Experts of a small language model: width 256.
Below are experts of layer 9 (counted from 0) of a mixture-of-experts language model. Rows are named router (the router's row for the expert), down (a neuron's output weights, with its number) and show model dimensions 128-255. Each number is 500 + 25 x the weight over its row's rms, rounded and kept within 0 to 999. Numbers have three digits each.
After each expert's rows: a language model's description of what the expert responds to. This comes from a sample of Wikipedia text that the model never trained on.

# expert 39
router:488465514507456511520471519501508553427505524520485513509480478471491476502479489498469510508489509512468481509516530489511486475509516525468527502524513509541504510504445480484506543510496523507479496464538512464511504502448495535464469478514535489487510523516453454483496491542498522452463508515509466553467492505502480508487528505504489480523458467509501497551488480465547526437538
down0:501508484457454509533484506528514514479531455442513490499456487496446521504503523540491513511547493520483550486502475515532502474503477535541472487516502495538521476484462526520486530476507459451498523550520494500475535520525481437513490501494460484498439551499529503472474480533515491492516508524513521495489496504447470503526510465487520478494489522527531487479505553503443529516504
down1:524529474510500458545494505504482502533516462465520475505515472508514548467506489572510495492478509452480505514501546502451496510521495496489547501527503483527510524487507471499498496510520481506492470535536516485472478515491491513533496500526509495536512513517490501466518490453516493494500476467538513497468507536508471475492472513508509533500550486495513514497521506475534466487499
down2:501492514514490538505471462514495493465473485525484475491506505495497467535532461510470496494475506538491476543529490466500486497488479529483506497449490484497499508524528550487488492504543519486463484512499549492477521498497501495555435478535578497513473521519495494539551471505458455506500516520528509494535510496466490490485464530474513489508520495529509516514482519540487529526484
down3:491495495516516485491502482537505484521494471512526474502520487494480517497503492466544531505503511472493539512521489490555540529555497528477512541511515499465486459479480475492453476502488501505485478491462501496481510508443503499541493526488505497516507507491490463503478529445510507539467480483481496481517495481533506470540523502495544503512483556522538484491497488473428437489521
down4:498545507512504502521514511498480487506468512485545453439493538545532575528499474476535505510531479508499508501482477506532529547558500563511479486542501503455515488496502526477496540507494481495513467500497543470427481528506495455474562495487521525523515514525489550481501498497482496480493519505491500535442474517452526526480523492494543528494494552479482482489497511507552518506486
It responds to: Tokens in statistical tables and figures, such as per capita, trailing 000 in 3,000,000, °W/°E, decimals, and table headings like Score.

# expert 2
router:485465501503484492542519529497498493471499551521491494543477484490499502508454457510448475472510538524477521501511517503502512508494574499469550506496528482543467497507485544496525533481527570512474505469480543525502506517481539536513509523553500489442501492520474481458527553542480525467501479489518490506475520471507485487537527477480551471516467515551480488517486501540531476512520
down0:447518481479518465488472507453508489438495528507523489548522525499491478539515520488520490530484522481483513499515491493494521537462483490489491493551517484545508505484515485501465543494535506490504470517525533506493475479508529505472501484481496553487468567476529520500504491519464511509483501521483471532496526525498474532493483500490535534517511526506483461479493543492482456487546
down1:484488474487504467479540511470480497496484517529532485548558521475459504507553511526505518549513523421525494505551518508488482468468563497471499490524485481501477445516490455505532534480570480480474472497475496510487502488509545490499553509514478535509496500481483491507512492548488493505501512529490477481472488499513483500490473463503511501478543482492562497522491482510523504547502
down2:519473466439519471546496555557523525534524543507499496524501502517503491511503480539480481484504487481542491468479535514461484499510528495541518504466492475491501518502512514496476496485523502487528473519457499508517547466470539475490462490515487499466514466515510496504483513490526503511473543503526460512534481486510485484494482530474484521531475475479472477519469477520540473538530
down3:515444468482537491527491495535531540484469517508522479528520493476558491521524543459505479529507507494500480500501502527507505537455461510487470451494486482497455522525503528529547458531516477517486486471504520483491506511514524482508528503530521451491501465518464504522473502532515518488511503535530531523501480496498531522490486499520501472535517525501493472492513492476522483488492
down4:473432521454497465499443523500460505537513463472505551490511496496518517484536491503504510495542535506514467484506499463542502529479482514466529499481499495493552465505467513471486516494484527473473517477523509478495528512483488478514506513494533493473504494530523464493502539495486497535432518489522480524499500448522482504532461511539478503493531488483465485489480544471465520509519
It responds to: Commas and other separators closing a name or phrase, before a date, place or clause, as in Richmond, VA or son, Altaaf.

# expert 63
router:467497520481492506529498479466531513430511501519469528513473504477518513482457522518465467474532509504477491492521504517514487498536532536497509505514555506482477483529537498520479546503495532522468558519550515487496519496517532525482516484513552415509479512499516507498490529515496493511512508494491483486490461495503495477501512470450529470466439501511479545504445480530492526492510
down5:449495464520507509504507495478468481502489539526486491507505497482500463491552500510484520478522481528490508519467535506511473553486497498476526563485475516500440479520515437516497523505466503518489529485476504509504483520475542524498512481484474485445512481471488476462495533516478483502507511510505478484509471509555538501508488503526498525530488461482489537507491482497489489497479
down6:482494491477521507514516501523524486548465457489504515472554507509502461496508470506470511488502470523491493512517484510505518514484504499541515470461536501478491500504510488502488501462534539486515533501530547506492528494488474523465535528494478539492523510505492529508505499504515515489513525501494479506484489499447509475520481518485537518488468472442500544470456508509502538486452
down7:499448519477536499514459479485493494548518457526475510514567532485501503511502487496552467485528490486535479501491525520450493542439455516517487493513463490466518475506495544498476509523511522466491497573503494537506488477523487493508564500525512501522501482475459526493493504470500469482495464492544486502515460536440507477506477517494493455524520499490475503523522506511536496503518
down8:471482488503502477494533562497506527513509553490515522492483546556542529481511548496519499529517519513530525501449541487526431514468524514512523499527493473505535537514500557512531508477444490478451473527505500483509508520482509506475468487540496530485488519514508494487515504488498511539537447512540484459501531489496470479511508468488532457540449496474503550492508520502506477492482
down9:519481499537503540473527532489475504562475495514505535520497550496481500514528491529494499489477518491458533529511462467434482504494487526488512515464523490456482486504465509501528499524542488486503561521489505455488493474460486472502525509502507490511475544443505502518466507564522480488499519514489518484506507455463535503481465457486515529487467547545483505505475504525486497492499
It responds to: Final pieces completing words, such as ed, ing, ate, all, and architectural descriptions like slate roof, mansard, bargeboards; plus verbs came, moved, built.

# expert 27
router:488473517500488476505502507510493528451477524536497517539483501478523479480479479511481482507538523529501518474531510512529503462492541548460525505514508507531470525518507487472493544488469496478456541497532542497519554526505471544480498474491512426501502510528505479504529498538494548464520492527517477505457506535499436525454529460476503476504477534506477516470449523511508495493523
down0:494551512489510524507494502525455505495475512495498506478504520488530446464529530490477532502493490474471512491495522550486517487472496444520516530516493538505514463492518505507519505514512546498502503464513504525512533507509463474503544503544529507511516499520499525489519546482496511539486505534519456501513490473473473496508507483483499446462496499515485488495468531473471530495517
down1:517497488482519498486480453485525500520465509517583496494473461512518498505526501480492502481437460521564479483455518490470498481457528515496506480492525460506514512554525472497461471524522518515544523445506503549534435535465528548513504495512471516495522480501495532502509491495561489524515491476534500455514514444518541483487514530440493483488497486501493521508542511507543498513473
down2:477534497518463475541485474502518501521514517544467508484521517499516508508485485485529494503509471463519531518513530482471470524536528481497510478494539524483508541517525500477503526574511505501471531516508471489497525484518548538501529504480524511511563534512510470475528515425538484478462529517494481514491499512541501495449452511486479472504509494532536474507510505565531527508510
down3:485508530491461484507517493483479498461458480516505488502505498469503487485523497481511501529486509478507464474507497500482471498509464505526518519475477487526514520517486547481475475568489494519551531468451430494479509521533510513489508514480474528504518497510520479490456497520503490496508547439511520499530494508489489502537541504487525546575527519534462533502488522413512521528493
down4:521467517516514512511482500506469490492522448526494518516500455433476519502499504565517524492528502539453477463511459525487487483469489493512455496519527507535495521487450504470516517494480505503517488470508504529519498568502512483495465527517462510501504513495476504488517489539503510495514510501468512474496515504501512479470515504478504481504527509493526534479506549513507497511468
It responds to: Middle or ending pieces of words after a short onset, especially or, al, er, as in Aboriginal, Crystal, Norway, railway, organ.

# expert 61
router:531492527509498480523457506507494510453489563515473503558456515484538462481480483496476492484509489507459505533522501481525522516493536501481550466492525514530486528500508532543526548490505558532471509439501507512498512468486513522494498502510545499466486514493494498489487525515512525494495485504466478509458492493455517462494515500477532497445499478500461517536481511547514486486502
down0:557532496482516526519528489508503512492525452551481511485475480475497523491503493516540529516501511518463534501531480500490503520508551530493508504482483514460498497463488509498529507494511550476498505486495560518501491502462493520478457492485558484464470494521524440472550442521506474497491500528508488522498494525529539525474544497516504524513500506510504542521525521507529530487540
down1:499487503498500492480507509495525508474524459516533458477583518513527482471481518484516485471491524513538505553435453512507496527463441527540476513504508496501408485494526529510485492542497465474466464511563507493514472530488512482485504510523521475505485485501511541485470498477515455501518508499483512484515483566543521476506492513499516482495597483528533502512524520539492512488492
down2:499479530474495497488523509516551533456519470460468500504500515485526507478514475513498516497479488534484530550521507519501527459494479500507546459500507474452491517516495510513502520503515505495492467486527503514497510496488534485500520484460495526543458483513477461527547525476559510524489487500461464531492529533536506509501523478479448504495519527517511502525483497493476486481489
down3:511474497523543563522512503480489532458519539541457489492520497488500468484491525450525492529516472470491520508499501498491555494479522520533483484538496493515560472437490537519507525517471478521470551493523480484524513487486484506500492499526486505459505518522481487515457494483472517535509514502490503468503505515467503511537508516484481506480459513501530469485486477479464534479512
down4:531524499513470494479475475524506526502471492533537498503495473484528475467490495488531448484472483480459476530506485473453544523456549520475475501447529484503523476458479500494484523468490502509531536479502497508519528521503510453480498501482478472484506481497464488494550463489519521472529528539512476516539514533468483516473497500517550543544504516469493479465500485479482485524502
It responds to: Final digits of years in parentheses or tables, closing quotes and brackets after song or album titles, and words like Episode.

# expert 8
router:486452527496479474524484507467480530457488575541540450560468543513531455501491520483498480491520486518461497494526532479535537523498530529498506497515490510531502500525524541528506487468487510498473508473499556459516531504479482493488495505525556496491506522473445492508509515517508536458505531486480450514484481496462476515518502444491506487507482497504527546507473463501519477494493
down0:522492452514559489470478481503478524513539486530527484483493477521510477487456513477503513502461514480500424486481529480496515482532543521477481492544488498523537527486465512484524491496491518474499464513477471513488475498513498478471511510510488523483481529500497491470490504512501479532545475488488482487503485506491497519460517441509442506472461478465469524461486478497560482498553
down1:520513513496484488490508518493476486514508484495483484504505495527479510495506533518535460510528500493507507519538519520545465491525491475509520527523484526468499480514513526538461509496509489571473502500496523514481524504489514520468508520484506533482504498516508539503513488472452501481455531526539490537518452467503550513505492516497496496480504550494485535509454507495469521528533
down2:469508511511476455525456506510513503554483543501515497471506528542490491477510483478492488475512492510521471506486523482480525501486500464505486486477458460541557532490428506577470524529485491479532511477458519477503483486482497486510501519514527514475492488484538482489538532507470512527517491475495501517554484464481480529464464471540496526456447519544516478463491496458493491523496
down3:510524451490486478523482472493510474554495467572495529502513469515501500552568490473533552498482523513515500499533543524483494533510476562497484505521539480459521485521506503497506532556485518502528510517493496532516500503476531517496524514511471488436472448532489484476460477493501539481476491467526510497507487528476510493493500539501482493538473480505454475521447488507492504500475
down4:446489497507525512494496535500535493427522461457479503441519504508516507491506514542521544438537485491501480523485513473515454478494491537476468521508503508526489513477517543519486468467517493471477478493499460501503518496493468501480549481464492542508511483531477495553494509537492522496536516508495533532525505525510499466523495508498446522516448480494524501481463501482482482465504
It responds to: Last pieces of surnames and company or team names, often in race tables and credits, such as Gib-bs Racing, Mill-er, Anders-en.

# expert 4
router:486450529462463477520493509501513485463507514513478464541467556476510476459466485507520458483532504528496526493524535504530498484484522523513520517529514487544480463521503515498551531455479521488478534467534526490539504492462492524487524479531560486504481531490462468517508537541479523455499483513490454539493455501505476500511530466469485466500476533504465478525475503495527461487506
down0:486484528506458501507496520476487499554481488485466550507512526489549541491514476498531468496540483522512490500487471526520529518482521517466503547511492507514495505502487486478480478524527516521481486488495472523481512479474476515476474537456451521494502488466500503509509500459518494498514502509496515478512463465479536485521490499513476473460535512484535481508456539497510482477487
down1:523517466500495508544474511484505527466540474513506531490548543475501490503477493516537537508500459507535517515533521476492494451526489477469512467479538497496504495486480459424501496477465501533524461451453523501451529506511452515516508520462487524478514518523509462544484497517486497481518528489534502518528514538485478467491520504487479490494505500458542477523483468526500483490469
down2:512489514511517523495546481520496488528478518478502494524540497544491520496529516501447528454457504524469533519490541477530518537511511482526492457561554456515518486496551485503501491462512465494463487490484495502500524484486531522476530483469519509497512505477501470543544488528547509521496482525512515464472521437474545526501493495473518523510506531517440532537493462481503456517505
down3:503524459561533534508524500467522454563501473499489493511473463522504509461522476491489491504498484532536533488482480513535508507480485476507501496533498481488467460494481510529488509515473467496455535506507520462434483498485515492480500478527482534513476491431518479507530485480482464463470531539500493488513447520507471450504501462500498503465525477479528504510511484510469549486455
down4:561464507491474487500487486501449493522481477482515540501538503552543507508552496499521497479491491475538569452457539474508474481492520464477524537568485493514508522489513519482503502499483520503489477486543476513475475526503495512547488518460515490483532451510513520515472475478485514481517493501489510536540529492506510484488473480528516500563448504495489513481443517524504497493486
It responds to: Nouns and word-endings about companies, industries and media, such as company, television, clothing business, holding, production.

# expert 60
router:501485556507464522499473514479510486439465533530527501522442512446501514457515491517481484466495464579486509472501518492514502477519493522466504521491512508507481466513513532529522502471515505542481504481503530504493522522519509519484465469492548490455434485496517489463528520556466535456502536511471509498495499488463448519455586462447521505519515513499453518515469473533499481465482
down0:540454508492527521514460500532542458479534514477463475483501492523514449491494464472476538510474481493532514480528531464508489483447510518489483499500476473478548483499438511478460521475520501492525504454526473518501536482473512464519466504424491506526501486450523519478521502507503521499494490496495494558500475522462496530504484493490532486481501544501491499493502532449525469468495
down1:502464511501485500497508535491473524530488465527529462490501510516503538512497491517531515559519479503434475507501504473492476516480523491538521483514467524482480490488491476469441508546493499496504525503490491540558490482492499517446480479519466508498484494509495495480509464514501483475505509459516518481486507500490478503552515525508450480549489456530491457505524506478474452483503
down2:473496507475466487469520518510473554436482480526483473484493482522512511490505509545496507480525484489502496512536504511523509501486524496513502497461511485501487491520448475487427468492511495507505471512454537503522484542524476533550486476499483524461540498506507498531512501503496507519521469489494510471497522503449513505494520477470502474505483479510501505497458481487525503488510
down3:472492494542533458502488516507460467505509505472499492468490470538490491541528496523523505507483529501511516449566491543516504530458506462518484495530469469509483488531486502456527511491460493497523495467529530529521521537474485457480516470524504472488522517515528485529539494497451485531549483503484505483475519482521494519542491509534488502501540460526456499511497505468523493500460
down4:484458496495534433495498532522486474546500518499539462524511504529546511494523462506505485462498490518526516489500518505551494458542500481504488533539480477504495498484532522466537515490510491477515476465492515534485515530511507492508520536533473528516532512482485471503524494541467487476501487520539516503520482470487495520532514505518530517492508421483522525496543478501506484499553
It responds to: Final pieces completing abstract or compound nouns, such as (compet)ition, (part)ner, (cart)oon, (charact)ers, and words like character, relations, medal.

# expert 58
router:516484527478504485529507521461486488429472544538515514510481499451489494472499507509483498455500529498487505520516534501484495510495516519497526466501523518539518500508471535488491509497497529458497513495524513499509507510506504588480498472519510468446518514479521484520506536502505562498479478536494487510469492505493495469511537481498478514497501471516470500501476477531519484491522
down0:511543510501495508496505466476541518540472495494540508489495506496480495494459515545493537566501488466515504543529491514512489511465512508483479504482483474502443547504465547451504450495504481525533533525497496475481500483439487512490425505470479526510523493476516494547495517463477501446473521475450481477467517540505500510455537481505475537523505509538522512456471510476503502468503
down1:544487527522497516457570512486460577462511499483501506494455490541460480545548514512510487493471484455515469515494473504475534487481501500446520515467507521476469541477476485503525500531510489495497509500502471545465481524476464474583502502500496507462487492499510527514528537489451500491499493475530500466488450475527505498521531523483529483526502503520502492518507525513480530478476
down2:502503490516507517517487510513548511546492542477491505468501536513477474487491493491514519491510516501487496520512507462505496560497498475503493489516444485495490489519484485526484496424540467517489545457480516522548510524555481539468524529495527516451541475504501484507504493497505505514508513509514480527452493515533508508471509521468508515509555442489525559456557449514512435490472
down3:476517486522504504536516504467491533472455498523506454483538545465464542473481473530514482491522467517536484529487520509489477528503513490509525525442518461492477476519531514484501474474501511456452504481543477555521518510478517518454501516483545514501461523510500476489521493513495475525520476500478490489521521534524486485529487525490503504463526511527477498507520483482467517472495
down4:499504485529472444484478468444493486547465510462487543489512517476489476534472473456511502478505471466506513497518466503499471496496529514451486508461495501519470516478511460513531467448506505500519511458509506473489541485520473528483492468503485478506478477479507480513491523505506492519429511512497489523525495498554505473458509505482508490528453450498483492492502513527479483483491
It responds to: Units and number pieces after figures, such as km, mm, million, days, years, %, degrees, acres, person.

# expert 14
router:487482555508474455518491481506516486466500510534520496503477487503571473501460497526515458478481532511506554483485515506503503539521532513475532519533500482541500502567515548501500555485443516512476509466500564496539481504484497517490480481536538503498462518488487489495513507529489507491480451546496506486489478474517488490507507483467469477471441488493500500511489497524516486518524
down0:520512484530483497501558485506523524521503543438516497485500499481532516515487473454486516510453490492479445487478513488489485514490524506542486514528542490444489507522497505487503495507495474505492503523526519539513488501538503495535489484489474542471487534449496495468492512492470501521539487460488490499522504518512471475462509482526510535470480506470521481487470466504516489501501
down1:459444469485546440540484565488512473532530502465490492478508501504506526531518516483496505503518537490524467462495510511495504485516489453512512507528535503472538472516474489574494504484476481549488474501527521492511447540521482491473540523491526504523501518513509519496557478508447533499521525519482478491507472465487564511501520511512546510492497528520474513499522533492515465492527
down2:533480468485497491494504512550488483545467488508525519536506475522529478473518554530480500519494507549536502447504464533524505485494547507483524467484545490490482536500488481487473486483479512527504529528470466465507495450484550546526492462501528482496497523471513489480459466501529514533502478532493538530502492533483493490501527511544525482498518531469448504563517436528498496497487
down3:473493518496530501514473495507517552508468543487488455527501493483450510521498491497577543496482522505508485539474479503529530496504543445524520513522487488520459505471484516506531521520531473499440483509547495566500481466476514503512479528538481510498483523535506492500535453476520471526491518526491450505506502500522505505474489473538533477466509547482523516522533494483459507478523
down4:477529507497488539489501527495472494514518472497521510499521554494486549522461507463453483500573514502523491506505518494471497520504488503517482514514482482531511460515462511481509499484486501489490496501446488510447463489509481527492492508488548500496452518454477532491525434498534538494492476492482508525496475451536500485522497542494500537482493502466483518512479458515428526482487
It responds to: The word and joining two parents' names in birth sentences, plus ampersands, hyphens and common first names such as Charles and William.

# expert 62
router:502452538493466521517457482488490538435486550526507487525483508483533470496480500515486493479520506513513510487535522465528455515512530551514552498508477500552450508500496464523493528473537521497447522475512503510524499492505520522476481489526521496473502511515457466495517516519474532480483514508476460524456499497510473460504543496516502505534477483531473517508474487504505451472533
down0:494501479484510496522541495480469467490494473485485470558470598485460475538502487537524499507511497483475481520521466461508531500517503527467484513518518495472506501555525497499474452545514515488506487488513505494539493479525531487501531505494508515505483527493504517469527485492455516512484496472501491508531475448523530469493524478507474473493517467490468507455463480482487494475547
down1:502469463437513492516469477515492544458489477480477509517512505538479497490527510504479466490491499516507465521489558492514461484478472465484489466580500506539516533499494505511524513539489502500433520509512487483479462472536458487544480552495524509481497468511495514519486499439507494504510482498511493522503432535525501539546528479529475540479469523475544515509485496506490505520495
down2:504525496519505471511489517478500485553468505499552496541502491498479507476513503482544556469501552519499507476459484508496484493513514480491500478515461476492457445524515499469509472529489499492493496520530540513490492525495480503515486548534485539524531485444507461500494473512537487484482481463510551515427496445520524471479531475524465454446510485471501518494476535510517479466492
down3:473488517538517539551468548470452504513521516507484501488462507516487534536526505543539502529496483491493465493486520535558541493452444470513514512476492510472526526427485469553461459494501510478499521503514537480509523489513470517540526524509469526517536523486461486539495492500521486494487534476520532507453488494489529484506489483517497492502492518491537512507485461504516485497534
down4:508481506497443512516459493476508483496540511491510534498473478479514475523494515521478516513489469534487500488525509492472501525497546487513478516481515492518480545538531516492464502484509481482538509489419497513554534476536522471551495510514473505497510475499539509530501542510553497527501510499505484495485484509521518489465495471475474514478483497479492471476507539449490470509531
It responds to: Sports nouns closing a competition or team name, such as League in National Football League, Cup, Championships, season, tournament.

# expert 34
router:501419539496484490480444496472519518452490542533505474493467473498512469501462510475497502482498527506506481536548528487512483513526507502518513545514507479518491481524501502514486538491467491506481557463525553520532538446523512500448527487507551465461503501481485467492534485511480529518488471511475523483485507496547498491511497489517535495463469527526486501486462511517464495481494
down0:488471498451508509468500497507475531482452509511456532506495511520508545517521473506524490484509521497541492457475489437453557510515488521557513474498532507501473508505490495487484519481467511505515500470470522506534492500512476486494496523479486507467514461533531485490550488489518545505508508524514524509483488495508490486488482505486495492533489523489415449490490514500505550484503
down1:520510523520524488551515513505485504471515515548484483526521483458494497526494516531516504496536535499507460513505511465533451488504468473493470511516505498492485472513508518472457504516491517510477509464514472534495505505467525463457536521499521529486523442481498552496488478540494470512470498475550476534519490470470496531498496517507476496487481529526515493509505504531463518549542
down2:513487484545552511487525496530467485510467499501498488457518541491509466493484508514542498486565489503518508554477462500524497529515522509524459513475473512521501487481492481510494470493502527528475501496477521472510502459524510498500514553522451472525474507505481515498517493523486475526521492461528485529454480486481495501490512535492470536541533518514519514446519490528468515500496
down3:482489509468470476464494496535506478501498498471504513485508539465482493487521474525490511474487496504495511493490473558454526509496529530462498514512477480547495517527504492524497515501481530437528461515544539493472466518481509513511472498519514484506521481493494471548532529461502487467530458473488481494521498477485458526487522544500505469492519517471529478496481514495510510477500
down4:503518466473508495467490507513543474479528484504534502466504541469536493526503510500476510513543460489508494451505522548526485502469533485514536509491448500505533524499488511510519480550492506503500500540496504519545493515500498492545464520489511508485485520498467503512504493514522484489511507542519505484515450513532516483494470466521524479555505505508484490507527486525467515484468
It responds to: Colons after taxobox ranks like Infraorder: and Clade:, plus middle pieces of names and words, like Highbottom, Redbridge, Birthday.

# expert 40
router:511470508528479495508496535448489484460496569504525462523475477496485517502529507471490501497500524534491502488545509503525461528543508528501520486528485496530498522526477487535550542468488527493464498477482541509502537525497507517494508509546516490508452493480477493489515520549502547490478499508468512545488480512514474499481557438490500471474507500521509497449483515509484478505479
down0:529525462497483526494495482462519530451540484521467514479479507436549497476522463478465472504515510498539515487476503486477535534482493499493491552476473520505502499536566497516474524499481520508482522497488542487490503514505504494484458529534496498471461491519509519484514478551480554501519502491490511489515475498496505539512501481499505536504511505533535536537502499473445504502527
down1:514488484517504541500488520487491473521475507538507530524487498485550526484481552445526524522454479465472535482507510532512515532528492482501499486519458457476533470528494459510523507478530481498507477478437523511533541488463515529507456501513494514530503506470503490467485492500518499471520507501504492471487488532551493477490495467548479455494494475496484479532456554497494488506567
down2:470512478499491520472471559508562506550508487498539492513475515539463474474465471509538511501531481496508525459481442516501517514475475506499520498516522509482540482496499493512504501512468480490502470484500510485489468534523470521515491484479499527491502540459543492536494531504479491511470491517526481512504556547490455535503497500500515532445539516494512504506475510461507488426477
down3:498512509475452494489523491509478512475506492508495492506505464512524488465489522516541497510466519516468469497485518518482520489512483546528483508531447456468519532505484502525466459539474494470514469536469495520452510519471512497503498527514499540500526506467481515511487490526504508532498521499451456472488497545514459471456485454535529532520506494541523482510480515501482509523492
down4:469492501476477499480443483499489483519535509519500498496486476472483543504475498545516540520497514507475538522505518474492495466507487472497471514473552446480486510480511520504488509507522515486499511560504482484466497524471519496498541476498504458501511504500506529492475511476509501491529474519476466539524515479528461545498458518513478481547516452454480475518515523470459483489495
It responds to: Century-decade pieces of years like 201, 199, 194 and the word of in titles, plus dashes in scores.

# expert 7
router:496482521512479505535493508528485468441492535496468503529483513497507481447495500478465521481514525558482489495532497467506513513524539547512543458484503485547492493475512544471497556464477506488461548471508482509531530496467520502476488475520516458489456506467485482515518527497528516447533503504474487486455467516494484513486550496473505492513456503517510530481474465479502530510499
down0:476499494531552511475536484477474528526506463514523509472492532498497521512491502528526411519527457498496492499511472496553489481520500468504507530523522477478479533515472431479468490499527483504479524513516526503486516465503505480493462515435492504516524463438496479487532432473545521535530501483510504509475522471518572506518476495493538475479516518524556517500509504521473502491472
down1:505500492515488507557489479515471489520527566522496480438467503498531529504498482501507519466461496475508470511511541499506517528447493511497501555504483494488536501484519539535504506480502520513514484516481497513519530518476524519489478492484514533522486480493512541539548475481504469476481475522514501528511482470493517425465485460522508503527556525544494519507525528530486486487498
down2:492458476508490512495501485486497499523504454525477542488461544528465502486497510474537468500482492474523493518519548505464493510520469506508523480466523502523499488523536506526508539522512517515500525503459515494484460483530505489460499495486555472482444464502465536484492527497510505550495435474500531486489501504541496493465474512494508539450454469515506525489514505528462458455519
down3:514468481474517479546481489482499488524536504507485551512516540499488510473523521483515519471520506493516472508532480496515519533527456486542519433519472486531495504475506541512515560476476479466512534498487499481515475492462462487518484484516483513473473475547482556495497505502496521494520478526528500501496508463491500531533485509487496526553535494472444504484452491497445513519546
down4:508535556472433550458499467480497489492523493467472493494517478467462527513490469460505529511473482478539506489480525476476491503500502474508507496452502529467457513520470465475484490545527485470524510504505521511504483459518534526517518490475506504484487507481464508583477458489494461504455489493513483510495527499504517514482469492536498508477521491472514518503512461498516503512493
It responds to: Middle pieces of longer words, mostly verbs and participles before -ed or -ted, such as conv|ic|ted, comple|ted, laun|ched, imp|le|ments.

# expert 13
router:456430517467483531496481516478453543433451535525500470563492517465494467489507503529478501511521516509463481504529504470530490493490512524484503502502494506521487492506533487495519518463508529502475530480545527529503509489510520511486486488511552483477499518494460495484553480516519501499503487507487490550493439486517499484502573498491478492503477489537461495518472526532501486502529
down0:493456485539532469521485506538488508509521509475472475482514502511499515488471529513480506520456523481516486521468460512509506499453513518460476466514458447502428522471551484472487512511525527505509509497489474496488482491492510504475484527498449504480517495487497492510528507528530479514520541545509522521505505491492520483492530484476502519503500485484474510543508525480486459523480
down1:536519473495482464477511478505533491536501493485524482505511520470469501491501471506529490488518459476501501466509503499487565462477503524479506539504524520500514495475559428541462485528494510456519474511480544436552521524481488524471496533463482509480479496500482504506519439510488494493468546460464505518466462474518473481477495501502475519487545479503489484458488516540510537482471
down2:467511485465531507499499548498503563508532469508483481482501487429493468471469496476462447485490483482472497478493504435499462523495526506505516476492478583505532507499499548502490514482491473504497478466476509507497522501482514547483497496502510499496503508524513480501471493466486476485492457516494544504521493484499493487510532467500496521516534509553475529498514497510499516518474
down3:485511455519449518519465500482531553495547472497485489504497480484496516501482539534477489505530555508485494484523550524513515489497429500508507496490500526480526443522536512497485518487515496505567523530492490496509554468520528535528497496458571478482468563476547481457473525543505504488511490509504517505551510494484442503508482477470549496501524502503531511507509498537519521500545
down4:516512491437476488487519491522482522492497506508538483507520488469493554511510493483501517522512538541494449508519514465531535468505480486483470486470471470502450484555483483527420476491530531487490536497528482517526510515510483498500507503495467507481481487464522507503470516479528482497517499444530520493510520502491496478543451504470499522495521475531572480530540528494470461532500
It responds to: Field and header words in tables and sports or competition text, such as Date, Total, World, Team, medal, and "Note" in parentheses.

# expert 59
router:469480576513514494549512514455470524465471516538503475524460499449539498471473508523490457507492549478510481487499499504490500489539490521476518483534497514528471488494529515507484538500470549494466522479499556511479511485510498531481488478531529454481485493471511506490515540551500520482516477533483473509477460476494465476496534463455519505510486514544481469481464466527490468503485
down0:484466502489525531527502567457492520477493509478542511477503497536531520461493493509515482500498497515484471521527539492515485495498487517488548486440476516490483520488484519507501466485486524523482490483440486510526513489489467498445469519474507515479496523460496515480492505504502467509541494515479484488466492551465518493480499454504550490543493514509524506458490540526552500509464
down1:523510560478515513522548502495502462488542488487449490522475486511474485493528522526492489485484509498510477493480524514493470547486494507492487491469477541486511493535457532515496528486462475479500500472515507502478511514463434526475499545470535465536467489496500466490489508552506546482514505521509475470498511508505533491471553526475487466541503476461468460489514427507440511463504
down2:473479532520489501504550521524542488514498563510501451531504512519516490510528490507477511484465480469517533527469540498483491471477459554480497483484493474497495537482493509540500530488519465479478470532503539528520506533491485503507526517455542509482446467476452480522533451512499522514504485456492515530492488535475517484535471521532556488509518507498488487479577529495485483517506
down3:462484507505513509516479503488499486526484525487473449499504499500545523470500498460531497489473502483506486465447511475467498501488509526470510500484517499498530547488508481489501520500522477497502508513492478533507480520538528516501484510480546455507555522486515471461442526519508516487506464474484432552498548481488513468540511445498523482521471463486453516496484479509516508506517
down4:490509506418513481471527531475537562463497542447464467491516476467492527530542496491484492477472538498503476504512503520518490526443462452478458482529497510525474480489538479533524562511518494516461503496468487499533521522509528502526509453500525510533504475487470498481545524531495525514529557514515495487524501532481499501498497474493495488498494492478464500544493471513502466485572
It responds to: Names and titles in religious or historical writing, such as Saint George, Pope, Bishop, Thucydides, plus artist, architect, author.

# expert 56
router:498469506484519452500472479498501541426465527529472485502491515464522496475500508510489484479485530527488527508531538482496509495512534498531491504515533506509499522535516486527507531478513551483489523477498506494501483477468546539538548510522510496473469497467500492483533546506483509497494469519474513531505485504508504451562501485508509483489487480522481531516504537544509483479512
down0:524537526513485489509482525495522523472502478492516507522492496455475503560510522527561549488558458470460496529508480507484529543504510502508473515462445546471477527499505522509499483495454545516478501490471486497509491505483486509547453511494530511456517452512521514482505479504518519498490490482545539518499495496497454503482485525521480472491488515477479495509520475486447513496489
down1:496521508508512494500515496482492496540497501489480456470501488470502493496513458496481479491501495478531509530468486485495475503470513518485491506512499470528487510498484494487480513497455539494528500509489529500502509474465505532536466490470509498526527545474474499512473505499545500511514509507513519493489504510504500499451510471518511473509496523518455491489513518522460512555456
down2:511508493530480538516499470478480494529491480494464491482516503479464529517491507479522491475480467542502492539503530462463527481483523527468513474512543446484482495543537524514498498521497510501446484483505474457533455449509506553450504542471510510485510483497511480486506568494527489510463526516457475498519488511479474473508523466506543509492478521512527486487490520518557476476523
down3:500562523487482519515551512493482492506521491472489497519490498524496501501494544526472561474523523479494505480488520524496513506493459469470538543524458480492548483460540458532494532441485483558484493528508498508530541529518492518469469471518506497451503479510506462505509516515528477531467483524543498537512487456493461478489501488530468456495512516472492462525495489477520475480478
down4:546568489488500496455510537466483441457533511509520491512484507474545520490484511513512490474474511488534556491483487452490491562496493487516501530480470525533499480507484494495543513459495490529511538498524510466518498520465498521499510517513529523509489520496491531536476513513506520544502467531510447502470500476442483488497469538481515508531516523512490532476545546504492523512483
It responds to: Digits and small numbers in dates, scores, car numbers and table cells, such as July 15, No. 42, 6–4.